{"router_score": "softmax", "balance_loss": 0.00475, "init_std_down": 0.0, "decay_fraction": 1.0, "dataset": "wikipedia_en"}
Below are experts of layer 13 (counted from 0) of a mixture-of-experts language model. Rows are named router (the router's row for the expert) and show model dimensions 0-191. Each number is 200 + 20 x the weight over its row's rms, rounded and kept within 0 to 999.
Before each expert's rows: a language model's description of what the expert responds to. This comes from a sample of Wikipedia text that the model never trained on.

# expert 36
Description: Digits of measurements and scores, especially asteroid diameters before km, plus words like km, sq, LINEAR, Spacewatch, Mount Lemmon.
router,219,179,185,203,255,200,219,216,158,214,215,182,193,190,175,216,185,195,218,197,212,246,163,230,215,235,182,202,197,190,182,223,217,177,223,209,181,191,185,202,230,218,198,212,204,201,205,191,185,177,186,163,181,183,199,192,229,201,215,180,234,195,226,186,214,196,229,208,197,182,189,200,214,185,224,179,188,184,200,217,234,186,225,188,200,206,190,205,164,164,172,231,167,191,181,215,183,208,216,183,190,209,196,202,212,194,217,198,216,179,179,174,162,187,192,178,225,161,238,196,193,187,222,180,207,226,183,228,197,179,214,204,180,214,193,232,226,171,223,183,247,205,189,203,190,189,236,222,249,166,189,191,184,235,203,191,201,206,189,196,190,199,226,229,199,193,189,237,162,184,174,199,206,186,213,234,185,204,188,218,188,207,206,234,197,172,198,211,170,187,173,203

# expert 42
Description: List hyphens before infobox fields like Beam, Area, Summer (DST), plus digits and decimal points in coordinates, dates, percentages, UTC offsets.
router,182,172,164,204,216,190,206,208,161,194,200,189,212,225,230,217,187,183,235,186,199,219,177,220,250,232,209,243,188,193,205,209,209,214,206,200,230,240,166,191,214,215,193,219,212,207,228,182,189,215,139,195,206,174,201,187,190,190,180,198,189,205,175,210,190,197,170,167,180,167,205,227,229,220,230,193,212,153,202,198,214,204,204,197,187,200,189,204,173,170,213,223,226,193,212,222,158,224,212,223,211,231,211,201,190,202,202,197,202,193,212,203,233,205,171,194,186,178,185,184,212,161,216,198,242,214,201,203,177,195,204,220,193,186,225,222,189,184,189,222,197,170,189,235,166,192,172,211,228,211,186,168,198,172,230,207,183,177,176,194,166,201,211,196,215,183,231,210,200,158,183,176,232,218,185,194,196,216,199,202,176,203,192,171,209,181,183,200,176,189,226,212

# expert 21
Description: Vowel-ending pieces inside foreign names and place names, such as Fey-eno-ord, Ital-o, E-ino, Addank-i, plus La, Ma, Santa.
router,215,190,184,178,189,190,197,201,240,200,195,179,179,179,186,165,208,183,214,232,166,180,205,223,192,187,195,227,183,231,213,220,189,206,190,181,218,194,186,222,196,209,195,210,191,182,201,179,227,208,206,173,180,214,229,208,204,195,195,188,235,214,182,216,198,197,232,166,211,212,239,217,205,190,188,173,196,229,162,182,207,181,236,203,203,186,201,199,201,226,218,220,222,226,210,204,210,214,200,193,207,174,190,172,185,215,233,180,208,196,189,191,231,190,212,161,210,177,217,186,172,205,211,185,174,208,191,211,233,176,213,227,210,206,182,204,202,231,166,231,184,220,156,211,211,184,194,207,182,227,155,231,173,179,196,176,155,192,222,205,173,207,185,204,206,215,195,228,204,233,165,216,198,162,155,203,209,195,198,173,236,203,223,209,251,188,233,215,184,204,228,210

# expert 29
Description: Quantifiers and modifiers before plural nouns, such as many, several, various, these, among, plus and or of in policy and demographic text.
router,171,185,217,218,215,208,217,187,169,197,232,194,179,206,199,229,214,230,215,214,147,173,184,186,201,154,178,235,223,206,213,188,180,223,170,199,208,185,195,235,171,162,239,181,217,167,237,209,193,193,227,198,213,233,179,215,185,214,212,175,227,175,203,218,208,170,206,217,180,213,193,192,212,216,206,198,227,172,185,199,206,192,218,211,198,201,217,196,214,191,176,173,185,192,189,208,218,214,212,191,174,223,184,166,169,196,190,189,210,196,187,202,191,181,190,193,159,207,199,221,198,219,177,210,190,172,230,200,165,158,209,207,192,233,218,198,193,253,198,199,208,196,221,187,185,172,195,193,188,191,192,208,165,189,224,167,206,202,162,219,213,234,206,196,212,197,216,179,213,156,184,182,153,201,188,232,200,211,183,200,194,168,198,235,201,180,201,199,172,230,192,214

# expert 16
Description: Punctuation and symbols in medal tables, coordinates and lists, such as the dash in Gold medal – first place, ′, ″, °, and pipes.
router,216,182,244,170,207,206,190,205,193,197,223,198,183,206,224,217,226,208,179,177,170,195,194,224,211,189,196,199,212,214,166,217,207,203,215,205,183,219,176,195,202,214,190,222,206,205,188,208,206,176,156,173,165,161,199,234,208,183,194,180,187,203,191,223,220,214,186,215,202,232,165,191,201,195,197,180,208,197,213,216,159,182,179,201,204,183,229,230,227,235,195,190,221,193,197,189,159,210,183,193,196,206,199,232,200,217,148,195,196,190,184,184,218,167,192,173,198,198,170,196,217,155,233,179,214,195,161,239,180,213,187,214,176,197,184,186,192,154,205,222,203,221,176,240,215,183,181,184,217,196,174,168,214,202,208,192,224,194,187,184,186,260,205,219,229,188,222,221,193,189,192,195,208,193,233,231,205,212,195,204,171,198,218,185,205,206,239,210,194,176,247,211

# expert 47
Description: Words in biological species descriptions, especially measurement units and habitat terms, such as cm, mm, species, endemic, tropical, eggs.
router,154,188,217,191,202,186,220,220,194,178,197,177,226,194,181,208,242,218,192,185,196,217,238,196,213,229,185,211,194,174,147,201,181,218,214,202,224,202,222,203,192,165,170,162,239,175,187,183,211,196,209,209,211,187,204,162,212,213,209,177,222,220,210,196,220,192,200,202,199,221,224,188,178,183,168,204,208,185,179,213,198,220,210,248,187,208,217,193,198,200,196,220,203,179,187,200,205,177,197,194,218,202,170,194,193,220,223,211,190,153,179,201,199,207,198,194,192,204,215,173,185,168,151,183,192,191,213,221,189,191,190,223,180,196,212,215,211,224,185,152,187,189,195,201,156,173,217,202,183,198,148,198,157,191,178,229,221,197,203,178,196,215,199,194,202,170,181,160,179,173,247,236,161,166,191,221,181,203,208,204,209,213,204,198,194,176,213,217,211,204,174,227

# expert 25
Description: Plural or collective nouns closing a noun phrase, often after numbers or "the", such as villages, wards, schools, University, season, match.
router,264,212,204,202,183,178,250,181,194,219,192,181,202,191,247,206,218,219,183,228,189,211,162,202,180,188,206,232,211,231,164,209,171,203,191,204,195,217,219,219,208,182,240,203,186,207,206,216,184,175,205,212,183,235,206,161,203,189,191,217,182,191,222,204,223,182,186,212,199,203,218,193,213,228,219,198,207,175,201,193,199,207,210,192,232,187,187,172,213,219,236,209,194,191,191,194,201,228,174,178,190,207,190,211,187,207,181,234,221,196,218,179,193,214,152,191,188,194,230,232,207,214,161,187,153,223,205,205,172,191,193,194,219,188,232,191,162,227,239,183,219,191,199,173,198,203,190,194,193,188,177,188,211,207,182,183,188,193,186,221,200,172,191,207,203,193,173,192,194,210,215,233,215,218,244,230,216,227,223,219,229,179,192,202,163,220,229,215,217,202,245,199

# expert 38
Description: Pipe and semicolon separators between cells in sports and election tables, plus markdown divider rows, percent signs and Total.
router,201,183,214,194,225,244,183,181,191,189,215,175,160,213,239,211,215,178,172,194,200,230,187,226,222,219,202,175,212,170,177,172,174,195,220,218,196,210,224,202,197,228,192,202,175,197,212,176,193,185,180,187,206,206,225,151,212,164,189,224,187,225,203,190,226,177,187,200,203,225,211,195,176,161,197,189,253,194,196,205,196,197,204,212,166,212,204,207,215,214,201,235,163,153,219,198,163,190,179,178,171,219,185,178,182,217,209,211,187,181,206,228,207,205,180,172,230,192,162,199,175,185,225,189,215,221,231,217,189,186,195,232,184,200,173,183,201,162,182,190,215,199,173,235,214,222,221,174,210,209,193,187,194,205,180,223,218,178,174,233,188,231,194,213,188,194,191,194,206,209,187,206,182,167,226,201,195,205,182,203,173,213,184,216,232,198,207,213,166,185,188,226

# expert 27
Description: Month names in dates and capitalized name words in tables and lists, such as August 28, Siege of, Hann-over, Los Angeles.
router,233,169,179,174,237,212,196,206,173,237,197,169,187,233,231,212,193,184,199,219,172,186,189,188,194,201,203,226,201,207,195,213,175,154,212,213,210,178,174,225,202,224,191,190,190,235,185,191,196,167,179,197,207,198,159,200,190,192,173,213,185,182,191,207,216,189,229,146,165,230,232,209,203,224,207,212,207,228,219,215,220,207,190,175,186,163,219,205,234,228,196,208,200,207,211,197,199,185,171,193,214,169,184,204,190,212,181,203,195,188,190,198,228,164,215,178,176,194,222,226,211,183,229,162,205,233,193,215,192,225,230,212,189,213,210,194,208,181,169,210,237,207,173,169,175,224,188,200,206,198,230,205,222,167,222,173,195,167,165,217,213,196,211,202,195,210,220,236,230,226,196,194,176,241,213,214,195,216,196,181,202,194,201,240,217,178,210,188,211,204,191,199

# expert 13
Description: Inner digits of ISBNs, large comma-grouped counts and years in tables or lists, such as ISBN 0-19-5…, 1,311, 1942.
router,204,191,166,180,223,244,214,206,175,175,201,164,220,198,226,212,229,224,209,215,199,198,198,235,217,240,180,216,190,234,181,204,224,166,183,185,190,184,184,213,238,207,205,173,183,210,176,236,176,223,171,176,180,199,199,181,202,191,219,209,242,188,199,182,211,224,205,192,198,162,186,198,223,226,222,197,218,185,199,224,219,191,178,198,244,193,206,210,168,156,169,212,208,230,223,241,196,211,170,199,222,189,225,181,183,210,193,188,214,230,210,166,207,195,192,204,186,214,210,224,185,213,216,211,230,233,221,217,211,203,173,191,198,211,189,212,224,187,222,193,193,205,182,234,194,179,219,209,228,203,233,209,179,204,207,178,178,218,163,185,183,177,180,210,193,224,222,210,219,164,199,221,230,231,207,187,199,203,215,211,179,216,195,206,201,175,214,187,172,175,170,219

# expert 53
Description: Abstract nouns and noun suffixes for ideas, fields and institutions, such as -ation, -ism, -ity, theory, movement, health, occupation.
router,197,194,160,230,216,201,188,225,195,210,188,200,201,234,202,255,178,208,171,197,215,221,189,207,190,203,206,222,223,207,196,215,164,202,171,196,192,229,182,188,190,166,220,197,197,198,196,239,200,170,203,167,186,213,194,203,164,201,194,190,217,198,201,203,205,166,225,178,184,226,188,191,193,177,196,202,216,218,204,199,219,224,185,206,180,186,198,202,180,196,245,219,216,201,176,199,230,223,212,211,235,167,183,191,201,232,193,211,211,214,198,196,201,208,177,229,205,214,167,221,234,233,150,198,172,226,217,241,174,161,228,192,232,212,218,186,184,241,189,214,215,241,162,170,196,206,179,207,182,186,213,208,199,224,201,235,166,181,188,185,235,162,205,204,163,207,192,196,205,201,180,203,191,198,187,187,190,196,181,172,202,209,218,218,152,206,212,215,206,184,183,214

# expert 9
Description: Pipe separators between header cells in wiki tables, such as Date | Format | Label, plus sentence-final periods and "See" cross-references.
router,210,191,220,232,193,192,181,217,185,197,233,170,167,190,233,238,161,172,200,178,195,162,171,201,210,187,205,230,187,165,176,170,165,221,225,174,210,215,206,194,177,224,204,207,216,189,228,203,211,214,168,189,198,224,199,192,161,194,177,192,213,227,163,196,191,182,177,182,223,196,181,205,201,203,189,196,218,172,186,192,185,210,231,200,161,219,221,201,224,196,207,219,212,187,195,186,170,183,177,199,160,229,228,223,197,230,195,216,218,181,171,183,194,214,169,207,231,188,211,208,190,215,232,203,171,203,182,198,184,221,180,219,193,176,214,176,184,195,195,197,227,164,188,233,198,214,207,192,224,239,233,176,197,185,194,218,228,178,195,200,215,214,196,178,235,186,218,194,223,168,168,200,204,175,189,196,203,201,197,182,167,218,173,189,189,190,202,195,169,176,221,237

# expert 23
Description: Function words and word pieces in technical writing on mathematics, biology and chemistry, such as rational, unimodular, protein, cells, LaTeX frac.
router,148,212,211,217,219,209,205,199,198,192,187,235,192,177,158,210,174,197,179,212,236,214,210,186,191,235,210,234,198,202,189,201,180,208,195,205,214,219,164,181,164,169,138,159,217,185,189,182,181,193,187,210,212,188,219,174,173,232,194,199,206,223,217,186,210,201,239,230,210,193,200,237,208,194,159,217,208,176,175,189,233,212,212,222,181,184,187,194,172,210,163,218,206,206,197,218,211,181,213,212,220,187,204,182,187,189,218,200,207,178,208,214,167,189,199,205,168,230,235,218,187,197,172,190,239,150,211,198,211,198,212,206,182,192,170,210,221,224,194,213,210,219,194,166,219,198,222,216,191,175,228,205,215,211,188,202,201,238,195,200,235,192,224,220,207,205,191,178,181,190,227,218,168,158,200,204,200,186,175,184,210,200,227,202,181,196,197,224,223,173,196,219

# expert 30
Description: Middle digits of years after 18 or 19 (1849, 1974) and opening brackets before converted units or figures, like 226 m (741 ft).
router,214,190,194,210,179,208,194,202,196,195,216,210,226,217,212,201,202,211,220,206,209,219,195,221,213,192,208,217,189,206,227,236,213,188,225,200,213,193,206,205,240,237,237,220,221,205,234,194,208,220,213,224,172,179,219,192,224,218,195,229,194,201,182,199,175,208,198,160,182,177,198,204,192,196,206,202,203,196,204,178,218,220,180,230,231,171,171,175,181,237,184,205,223,190,202,202,171,231,181,213,194,201,219,212,229,226,175,182,200,235,192,190,214,173,177,189,189,177,177,217,187,183,193,216,235,212,162,187,187,187,196,191,193,204,213,183,215,164,243,206,205,207,189,241,183,196,215,222,181,194,173,199,179,195,176,190,245,230,207,188,179,207,193,226,196,219,193,206,182,129,175,159,214,229,211,192,216,223,175,212,165,219,217,188,164,216,222,224,166,200,227,170

# expert 6
Description: First names and name particles (John, Daniel, von, ibn), often after by, a table pipe or a role word; also taxonomy Suborder colons.
router,197,204,189,187,209,221,169,151,189,213,182,184,204,192,191,178,235,189,256,202,175,171,172,212,200,219,191,177,175,177,179,203,210,202,221,215,215,199,196,180,203,193,208,195,192,203,178,199,207,214,161,185,218,201,210,201,233,196,198,238,205,153,206,167,187,214,198,224,202,193,195,188,215,205,186,199,195,226,192,197,213,191,169,204,220,201,199,155,197,199,229,224,215,214,181,182,200,152,205,233,209,166,192,225,220,184,179,162,186,231,215,199,237,199,223,192,205,202,213,217,152,176,247,181,201,209,217,205,187,214,201,211,231,159,206,235,168,193,195,201,247,214,219,251,204,200,171,193,209,207,180,186,207,201,197,221,211,238,219,211,205,200,220,184,190,191,245,216,199,221,202,182,191,205,196,215,173,211,173,212,224,185,185,208,215,214,220,184,185,218,225,178

# expert 50
Description: Middle and final pieces of Romanian, Slavic and other non-English surnames and places, such as -escu, -ović, -kov, ș, ă, ł.
router,173,218,202,193,217,231,202,199,241,197,200,194,204,188,199,158,219,158,226,237,203,225,213,204,213,181,182,174,180,200,185,213,206,190,182,191,207,171,174,218,209,214,195,222,191,207,179,207,213,205,204,171,217,197,225,213,212,215,175,196,170,203,212,200,211,213,215,159,195,204,206,229,205,200,220,195,167,221,170,178,200,186,205,173,171,223,200,202,170,220,230,198,215,245,211,171,226,202,207,222,184,199,189,186,205,211,237,211,190,214,220,200,232,193,175,158,213,181,230,179,189,198,210,202,154,206,180,222,213,190,234,170,178,211,230,189,206,230,186,226,205,203,177,209,187,179,194,207,182,238,202,211,219,205,208,188,205,243,211,183,169,196,187,220,221,240,185,243,219,223,188,227,188,180,197,216,198,209,214,171,225,183,146,200,203,160,228,186,185,197,213,182

# expert 49
Description: Day digits and month names in dates, especially birth and debut dates like July 30, April 21, plus years and "However".
router,208,181,207,203,235,226,237,201,185,182,218,174,186,222,202,210,200,218,202,204,175,222,191,211,200,203,177,221,212,179,181,209,213,166,162,199,200,201,217,216,191,200,233,180,190,197,180,205,194,176,213,174,193,209,230,176,195,198,203,188,179,189,233,166,232,208,183,155,230,191,184,190,210,229,206,150,189,213,220,208,218,192,223,212,196,186,220,226,197,212,247,197,212,205,193,181,185,251,173,158,215,202,192,204,184,205,222,192,221,209,211,210,219,197,149,190,187,202,197,182,181,169,201,179,195,228,201,206,204,197,177,203,210,227,198,218,212,241,253,180,187,179,184,214,171,195,176,227,224,196,190,211,204,193,207,193,181,199,164,212,177,207,218,220,212,209,164,212,198,182,199,227,148,221,233,195,230,207,213,170,229,200,235,207,188,188,183,222,174,200,185,172

# expert 63
Description: The word the, and also a, an, his, its, their, after prepositions such as of, in, on, to, at.
router,172,210,184,180,201,211,154,188,192,158,210,204,186,193,214,208,174,221,228,194,176,185,222,188,194,193,228,215,181,185,205,194,217,207,246,186,200,183,216,188,156,207,200,193,192,180,183,161,203,182,168,211,198,238,220,218,193,226,194,193,194,192,216,173,189,217,177,236,215,184,212,162,214,194,193,209,200,195,174,172,209,206,233,215,184,203,193,228,223,220,221,182,236,211,185,224,209,165,189,195,241,185,191,209,205,173,181,172,198,225,202,182,206,202,223,205,225,203,187,230,213,202,210,197,196,213,216,198,199,226,219,195,219,187,190,217,171,141,192,191,200,182,199,204,179,214,234,212,205,176,202,180,195,180,253,209,227,204,185,194,238,211,216,194,204,190,176,188,219,149,197,169,186,204,196,243,188,175,238,201,228,186,220,177,203,239,205,222,193,219,216,174

# expert 31
Description: Event names, units and headings in athletics, swimming and other sports results tables, such as 50 m freestyle, rifle, Weight, quarterfinal.
router,186,187,227,177,197,220,239,227,191,196,230,203,176,187,191,248,215,205,155,192,182,248,208,210,214,214,194,225,187,201,183,217,183,208,233,258,149,206,195,232,208,196,174,238,195,218,190,175,192,216,223,197,189,175,169,202,189,200,225,234,237,232,223,205,207,191,185,220,197,205,181,177,203,193,200,200,228,174,198,229,194,215,162,187,189,197,207,224,215,219,202,201,227,203,162,204,214,218,187,192,218,217,226,185,182,238,213,181,220,174,177,184,194,183,179,180,178,206,208,197,179,189,202,211,231,212,186,229,182,189,188,211,181,204,209,166,193,158,188,174,178,190,213,222,245,194,207,197,184,174,155,205,172,197,208,199,224,192,215,224,172,238,208,195,217,202,194,205,224,211,197,228,176,176,217,228,190,204,185,205,190,180,209,206,188,204,206,203,192,178,195,207

# expert 19
Description: Digits and unit tokens in infobox measurements such as coordinates, areas, percentages, timings and codes, like km², 20 min, 34°44′.
router,212,187,213,179,205,186,197,210,178,191,212,220,186,175,214,238,217,216,175,202,188,210,183,210,231,218,211,243,206,203,168,209,180,227,192,197,170,199,198,207,219,228,211,204,190,214,192,231,205,219,208,192,197,233,182,184,193,197,179,192,226,211,203,189,182,217,212,198,219,162,202,196,227,198,218,198,229,178,179,227,215,176,193,187,195,199,160,192,185,160,196,188,208,223,183,224,180,212,139,220,199,207,198,164,161,199,229,223,222,173,212,180,222,173,152,202,212,184,179,185,184,182,224,189,224,216,211,225,201,170,171,220,186,216,174,211,220,225,223,182,200,173,195,214,243,179,210,202,201,181,189,219,184,195,226,211,189,225,212,207,166,183,220,212,188,185,159,199,223,148,205,225,212,174,203,222,192,222,200,208,201,234,195,201,182,183,226,202,182,152,177,200

# expert 34
Description: The first piece of a compound or prefixed word, such as out in outfit and outflow, pro, pre, sub, saw, and hyphens in Hindi-language.
router,203,181,183,217,202,177,232,218,222,184,230,201,233,194,166,181,171,226,229,224,205,187,215,187,180,232,219,166,187,204,243,202,215,166,175,176,220,201,209,176,180,211,169,201,204,217,207,189,229,204,225,202,231,183,175,251,215,182,206,206,199,229,210,201,222,187,169,205,197,220,190,228,191,205,235,205,198,203,184,227,191,230,180,186,209,215,187,215,212,192,232,236,195,198,189,200,215,236,199,228,159,248,184,216,192,234,227,186,190,204,200,214,201,216,178,201,172,197,202,202,204,180,200,180,203,220,174,224,206,191,198,214,199,212,203,162,227,196,194,210,211,201,240,154,192,194,197,213,176,183,211,194,199,203,214,204,185,195,218,194,246,187,189,193,209,185,213,228,223,221,209,206,155,235,195,148,194,164,196,189,193,186,203,174,202,195,201,208,210,200,163,230

# expert 58
Description: Words in warfare contexts, such as Siege, Army, military, ordinals like First World War, and articles before battles, wars or troop counts.
router,214,162,148,180,155,224,211,206,186,199,220,195,190,175,191,200,182,215,237,199,170,244,220,201,201,153,199,193,188,215,206,213,185,205,224,174,196,194,204,191,158,205,211,217,187,222,219,194,192,185,162,206,190,194,192,220,216,225,207,170,222,247,186,198,211,187,198,210,194,216,215,174,191,188,193,219,193,228,189,228,221,176,217,184,170,210,173,210,226,204,211,193,184,169,181,184,205,235,174,181,228,187,195,225,184,213,235,205,205,206,194,202,203,168,224,209,195,221,218,210,200,206,193,228,196,194,210,199,185,185,211,205,216,212,198,230,210,234,187,167,195,171,218,185,187,249,235,185,208,178,225,213,236,216,224,195,200,181,188,203,215,204,164,223,195,206,195,193,202,183,182,179,191,210,161,228,185,204,172,193,222,191,234,248,220,207,172,191,205,245,179,203

# expert 15
Description: Nouns and adjectives about schools, universities and business sectors after articles, such as public, private, school, college, students.
router,195,196,200,211,192,179,203,183,186,212,222,200,156,185,213,227,206,183,197,210,208,210,186,216,155,146,220,217,198,195,229,203,203,214,192,205,192,234,203,180,160,176,227,180,244,175,180,228,175,184,197,213,197,209,170,201,150,216,222,188,186,167,179,195,167,191,166,215,166,188,190,169,233,209,199,206,209,183,206,184,183,209,196,200,208,168,219,180,205,200,220,189,212,191,196,201,192,226,200,179,220,195,216,220,209,160,184,196,209,202,217,185,186,184,218,239,181,206,227,224,195,247,151,234,181,211,240,183,211,199,179,174,192,202,208,169,161,225,188,190,199,181,221,176,197,211,210,189,220,183,194,202,187,214,199,217,195,201,181,198,224,202,219,199,223,199,201,168,209,160,206,185,181,232,210,216,176,223,222,231,166,178,216,197,196,220,189,235,196,213,206,221

# expert 17
Description: Accented vowels inside Hungarian, Spanish or Thai names, such as ó, á, ā, plus digits and fields in minor-planet discovery tables.
router,172,191,206,189,207,225,205,193,237,192,214,205,187,209,190,190,198,178,226,229,156,168,175,201,237,203,186,204,182,226,187,213,218,214,197,213,209,182,185,235,211,197,175,222,185,170,196,199,223,208,180,183,195,186,233,198,208,157,180,208,200,230,196,213,241,204,201,196,226,210,181,232,204,215,207,178,202,197,169,202,207,176,200,203,197,222,229,206,160,216,192,237,223,187,215,231,209,217,199,210,165,227,186,213,216,200,227,196,194,226,211,176,230,178,203,164,239,182,199,214,208,178,237,181,179,216,184,222,194,212,185,224,162,192,181,194,226,182,210,208,219,190,188,222,229,186,185,242,193,203,153,184,199,186,211,202,228,222,197,223,168,171,187,198,206,215,211,228,185,227,149,222,190,185,176,213,191,184,204,209,206,199,192,224,193,167,228,201,162,206,235,218

# expert 10
Description: Words that introduce a person's name, such as by, starring, featuring, and, Justice, father, plus infobox colons and table row pipes.
router,241,214,199,217,203,182,183,155,204,212,172,183,190,191,181,171,237,208,190,205,175,173,186,218,197,173,217,152,180,177,181,200,228,219,204,209,214,210,212,184,185,194,209,206,178,220,180,225,224,238,162,193,205,233,223,211,214,199,172,229,206,193,190,210,220,191,163,217,204,196,181,165,189,172,175,191,205,212,217,202,187,172,146,221,186,201,173,155,210,194,217,228,209,200,182,149,199,169,176,219,196,207,184,211,175,183,191,192,193,215,201,220,213,247,197,201,183,190,202,216,195,190,259,222,200,202,201,201,197,217,204,201,234,185,217,217,184,193,189,178,214,195,192,206,184,206,194,189,187,221,180,190,223,255,206,197,199,219,195,224,222,177,204,170,184,192,239,217,220,206,176,182,189,222,201,193,214,196,236,212,183,166,202,212,195,223,204,220,213,217,220,218

# expert 4
Description: Articles, numerals and quantifiers opening a noun phrase in technical or media prose, such as the, a, seven, various, several, digital.
router,190,218,205,219,162,196,236,207,149,187,211,192,156,218,174,220,166,200,204,220,181,183,211,186,199,203,185,235,191,178,222,188,202,192,222,180,187,229,191,217,156,160,178,164,215,180,198,210,176,181,156,194,186,213,214,178,198,243,210,203,206,200,185,172,175,193,218,216,222,200,202,246,192,201,156,233,214,163,210,164,191,197,216,242,189,219,189,197,163,198,174,184,226,209,185,211,229,195,212,203,213,222,171,184,176,199,189,199,217,182,197,201,189,206,219,214,200,188,211,226,203,216,201,186,233,177,247,202,210,199,224,195,174,204,199,200,208,175,217,213,211,205,203,160,185,180,200,224,198,170,210,203,195,202,233,184,193,226,186,216,202,230,207,167,234,209,204,171,205,166,214,198,179,213,200,207,228,207,177,176,213,186,207,216,224,209,173,223,183,209,199,213

# expert 22
Description: First names and word pieces of personal names in sports and election tables or result lists, such as David, Chris, Margal-ida, and initials like John C.
router,222,194,186,204,214,227,191,187,223,189,200,186,195,189,193,174,224,197,199,229,175,204,181,212,217,192,221,199,176,196,175,201,186,182,191,200,222,202,201,227,225,198,212,217,163,199,173,226,177,202,165,156,208,202,210,212,203,174,170,248,197,156,213,179,166,189,189,187,189,193,191,197,230,208,247,190,214,243,171,211,191,169,168,216,213,172,204,186,198,232,189,224,181,218,184,180,180,169,193,216,207,184,167,207,221,181,191,213,209,201,201,188,228,209,224,175,208,169,188,175,168,194,253,197,166,192,209,226,194,200,203,214,211,192,178,192,165,205,204,205,231,199,192,257,206,201,198,199,194,225,180,187,203,208,195,201,220,226,184,234,168,173,238,211,222,200,203,214,233,231,200,193,207,165,221,216,184,195,195,177,237,178,195,216,224,187,208,227,201,222,201,190

# expert 46
Description: Line breaks, section markers and header words in election results tables, such as Party, Candidate, Votes, Source and %, plus footballer positions like FW and DF.
router,227,185,205,232,217,201,217,177,230,229,184,194,169,209,221,215,202,199,185,225,209,214,205,200,195,208,249,231,199,177,188,190,184,228,197,222,209,186,198,220,210,197,208,232,217,182,229,202,214,212,230,217,185,182,198,205,198,173,205,227,225,204,218,189,222,177,198,168,205,197,193,198,221,203,212,197,238,237,195,196,205,193,202,199,204,167,193,203,201,235,162,211,191,164,174,233,163,225,203,177,217,174,172,200,207,197,186,190,220,212,178,214,183,213,191,188,228,198,188,203,180,213,149,211,178,212,207,210,187,185,231,209,212,220,181,214,190,125,168,206,248,183,202,225,210,184,178,180,201,225,218,207,184,229,208,213,232,157,213,231,174,181,225,228,228,217,211,220,213,193,203,180,186,202,164,212,199,186,188,199,201,184,198,214,211,190,172,189,227,217,171,221

# expert 44
Description: Articles, prepositions and descriptive words in text describing buildings, stations and places, such as two side platforms, brick, railway, nearby, residential.
router,205,207,210,193,218,181,203,193,156,210,217,207,189,175,193,205,198,226,227,185,178,228,186,219,219,183,189,216,199,206,208,193,199,237,195,187,188,211,217,200,176,163,203,185,222,171,168,230,193,180,196,213,194,246,230,205,167,212,221,176,226,193,197,176,168,203,202,200,196,194,228,224,209,223,199,195,204,175,156,193,228,217,237,178,169,200,197,210,179,185,177,181,189,178,198,211,182,182,175,167,186,213,210,215,228,179,193,187,230,175,167,194,174,186,225,211,210,214,208,193,203,209,199,210,216,202,183,191,214,209,218,205,207,210,229,261,217,203,200,186,207,173,212,174,178,237,209,181,239,200,180,202,188,215,213,192,194,196,184,160,218,232,184,203,218,173,216,199,199,123,222,187,197,207,223,217,189,203,199,246,227,224,167,219,213,193,206,206,171,224,194,206

# expert 11
Description: Copulas and linking verbs in descriptive statements about places, people and census figures, such as is, was, became, received, from two or more races.
router,191,204,197,191,209,225,201,168,234,231,211,222,170,216,186,169,224,208,166,211,214,204,197,187,206,178,192,217,194,191,157,181,168,223,192,184,208,191,186,211,188,167,203,172,235,164,184,180,192,219,205,239,214,200,207,178,182,194,196,196,229,197,224,214,194,206,181,217,224,168,193,170,189,203,186,191,210,201,182,171,197,172,225,217,177,196,211,201,160,175,168,188,183,214,189,214,190,158,175,196,183,181,219,231,195,201,226,181,210,206,208,179,207,184,222,200,210,192,218,167,184,173,171,224,214,210,232,194,173,210,199,211,197,179,167,202,168,207,198,203,183,183,213,206,172,210,195,188,189,184,199,199,190,161,217,192,227,189,189,226,218,182,199,184,216,194,223,172,196,147,220,223,176,207,189,232,208,192,239,221,152,205,190,164,241,186,201,208,213,194,158,232

# expert 51
Description: Dashes and pipes beginning infobox or list lines before field labels, such as "- Succeeded by:", "- Manufacturer:", plus Executive and Deputy.
router,237,170,189,157,189,203,150,191,207,201,209,165,171,218,191,175,170,199,207,182,188,183,179,176,227,189,201,200,220,197,225,217,214,203,223,212,224,201,220,213,176,241,222,212,194,206,231,195,212,203,164,214,193,186,212,187,204,221,184,254,159,214,181,184,209,175,182,171,187,184,225,224,217,203,214,208,172,219,196,169,158,186,234,169,189,232,199,211,219,208,219,232,203,167,196,202,167,210,208,186,200,176,230,200,195,205,193,173,220,206,188,223,197,192,172,202,205,176,201,197,208,201,223,189,207,226,196,191,195,202,209,199,173,207,213,206,187,163,170,216,251,173,200,227,183,213,207,182,235,210,233,159,204,224,208,213,209,196,192,206,202,222,202,176,230,187,214,208,240,180,191,228,230,192,205,176,190,214,176,208,182,179,199,196,188,191,185,218,211,224,216,236

# expert 54
Description: Pipe separators and labels in asteroid tables (MPC, JPL, LINEAR, ·), plus unit superscripts, colons and semicolons in infobox data.
router,210,198,203,189,236,198,170,223,168,221,212,188,176,201,228,202,171,168,210,188,215,245,175,216,234,209,214,222,210,163,175,226,170,217,220,193,206,197,220,196,216,211,190,202,186,172,207,203,188,161,200,179,221,208,233,203,181,197,216,207,196,212,186,167,193,181,183,208,228,178,202,234,201,223,224,195,225,169,204,195,219,197,229,206,204,182,209,232,183,222,200,219,178,221,185,191,172,201,203,173,182,228,197,199,189,216,201,188,225,203,177,178,213,222,162,197,242,180,203,186,198,193,222,170,229,194,174,189,157,178,198,214,194,220,220,207,206,218,244,190,242,206,209,238,212,225,196,220,247,221,170,200,182,210,188,237,185,207,197,180,158,203,210,222,234,189,187,227,196,170,174,199,197,196,228,207,221,233,196,209,166,206,186,214,204,194,225,202,180,193,193,216

# expert 48
Description: Newlines, == section markers and opening quotation marks, mostly in music discography and article structure; also hyphens in Non-album, Anti-.
router,217,218,183,209,206,164,172,221,214,169,171,200,185,224,182,158,191,199,211,207,219,212,243,205,190,237,208,199,213,212,231,195,205,174,214,219,189,199,206,225,193,195,174,221,208,221,208,180,214,205,214,201,213,173,176,214,223,165,199,218,183,177,207,206,214,197,185,179,164,195,156,225,207,200,202,207,187,214,210,206,195,186,177,188,222,212,209,159,201,209,160,208,208,238,202,196,186,169,218,218,188,193,172,199,167,205,167,173,206,220,156,170,221,241,186,172,207,174,197,219,197,243,195,221,237,194,216,211,183,188,221,177,205,188,207,180,203,145,215,193,219,189,235,182,229,168,194,216,180,204,196,183,190,225,189,200,234,188,219,227,147,198,223,187,190,218,216,205,194,187,194,188,202,217,182,164,211,179,189,171,171,214,172,217,203,191,199,194,199,197,211,175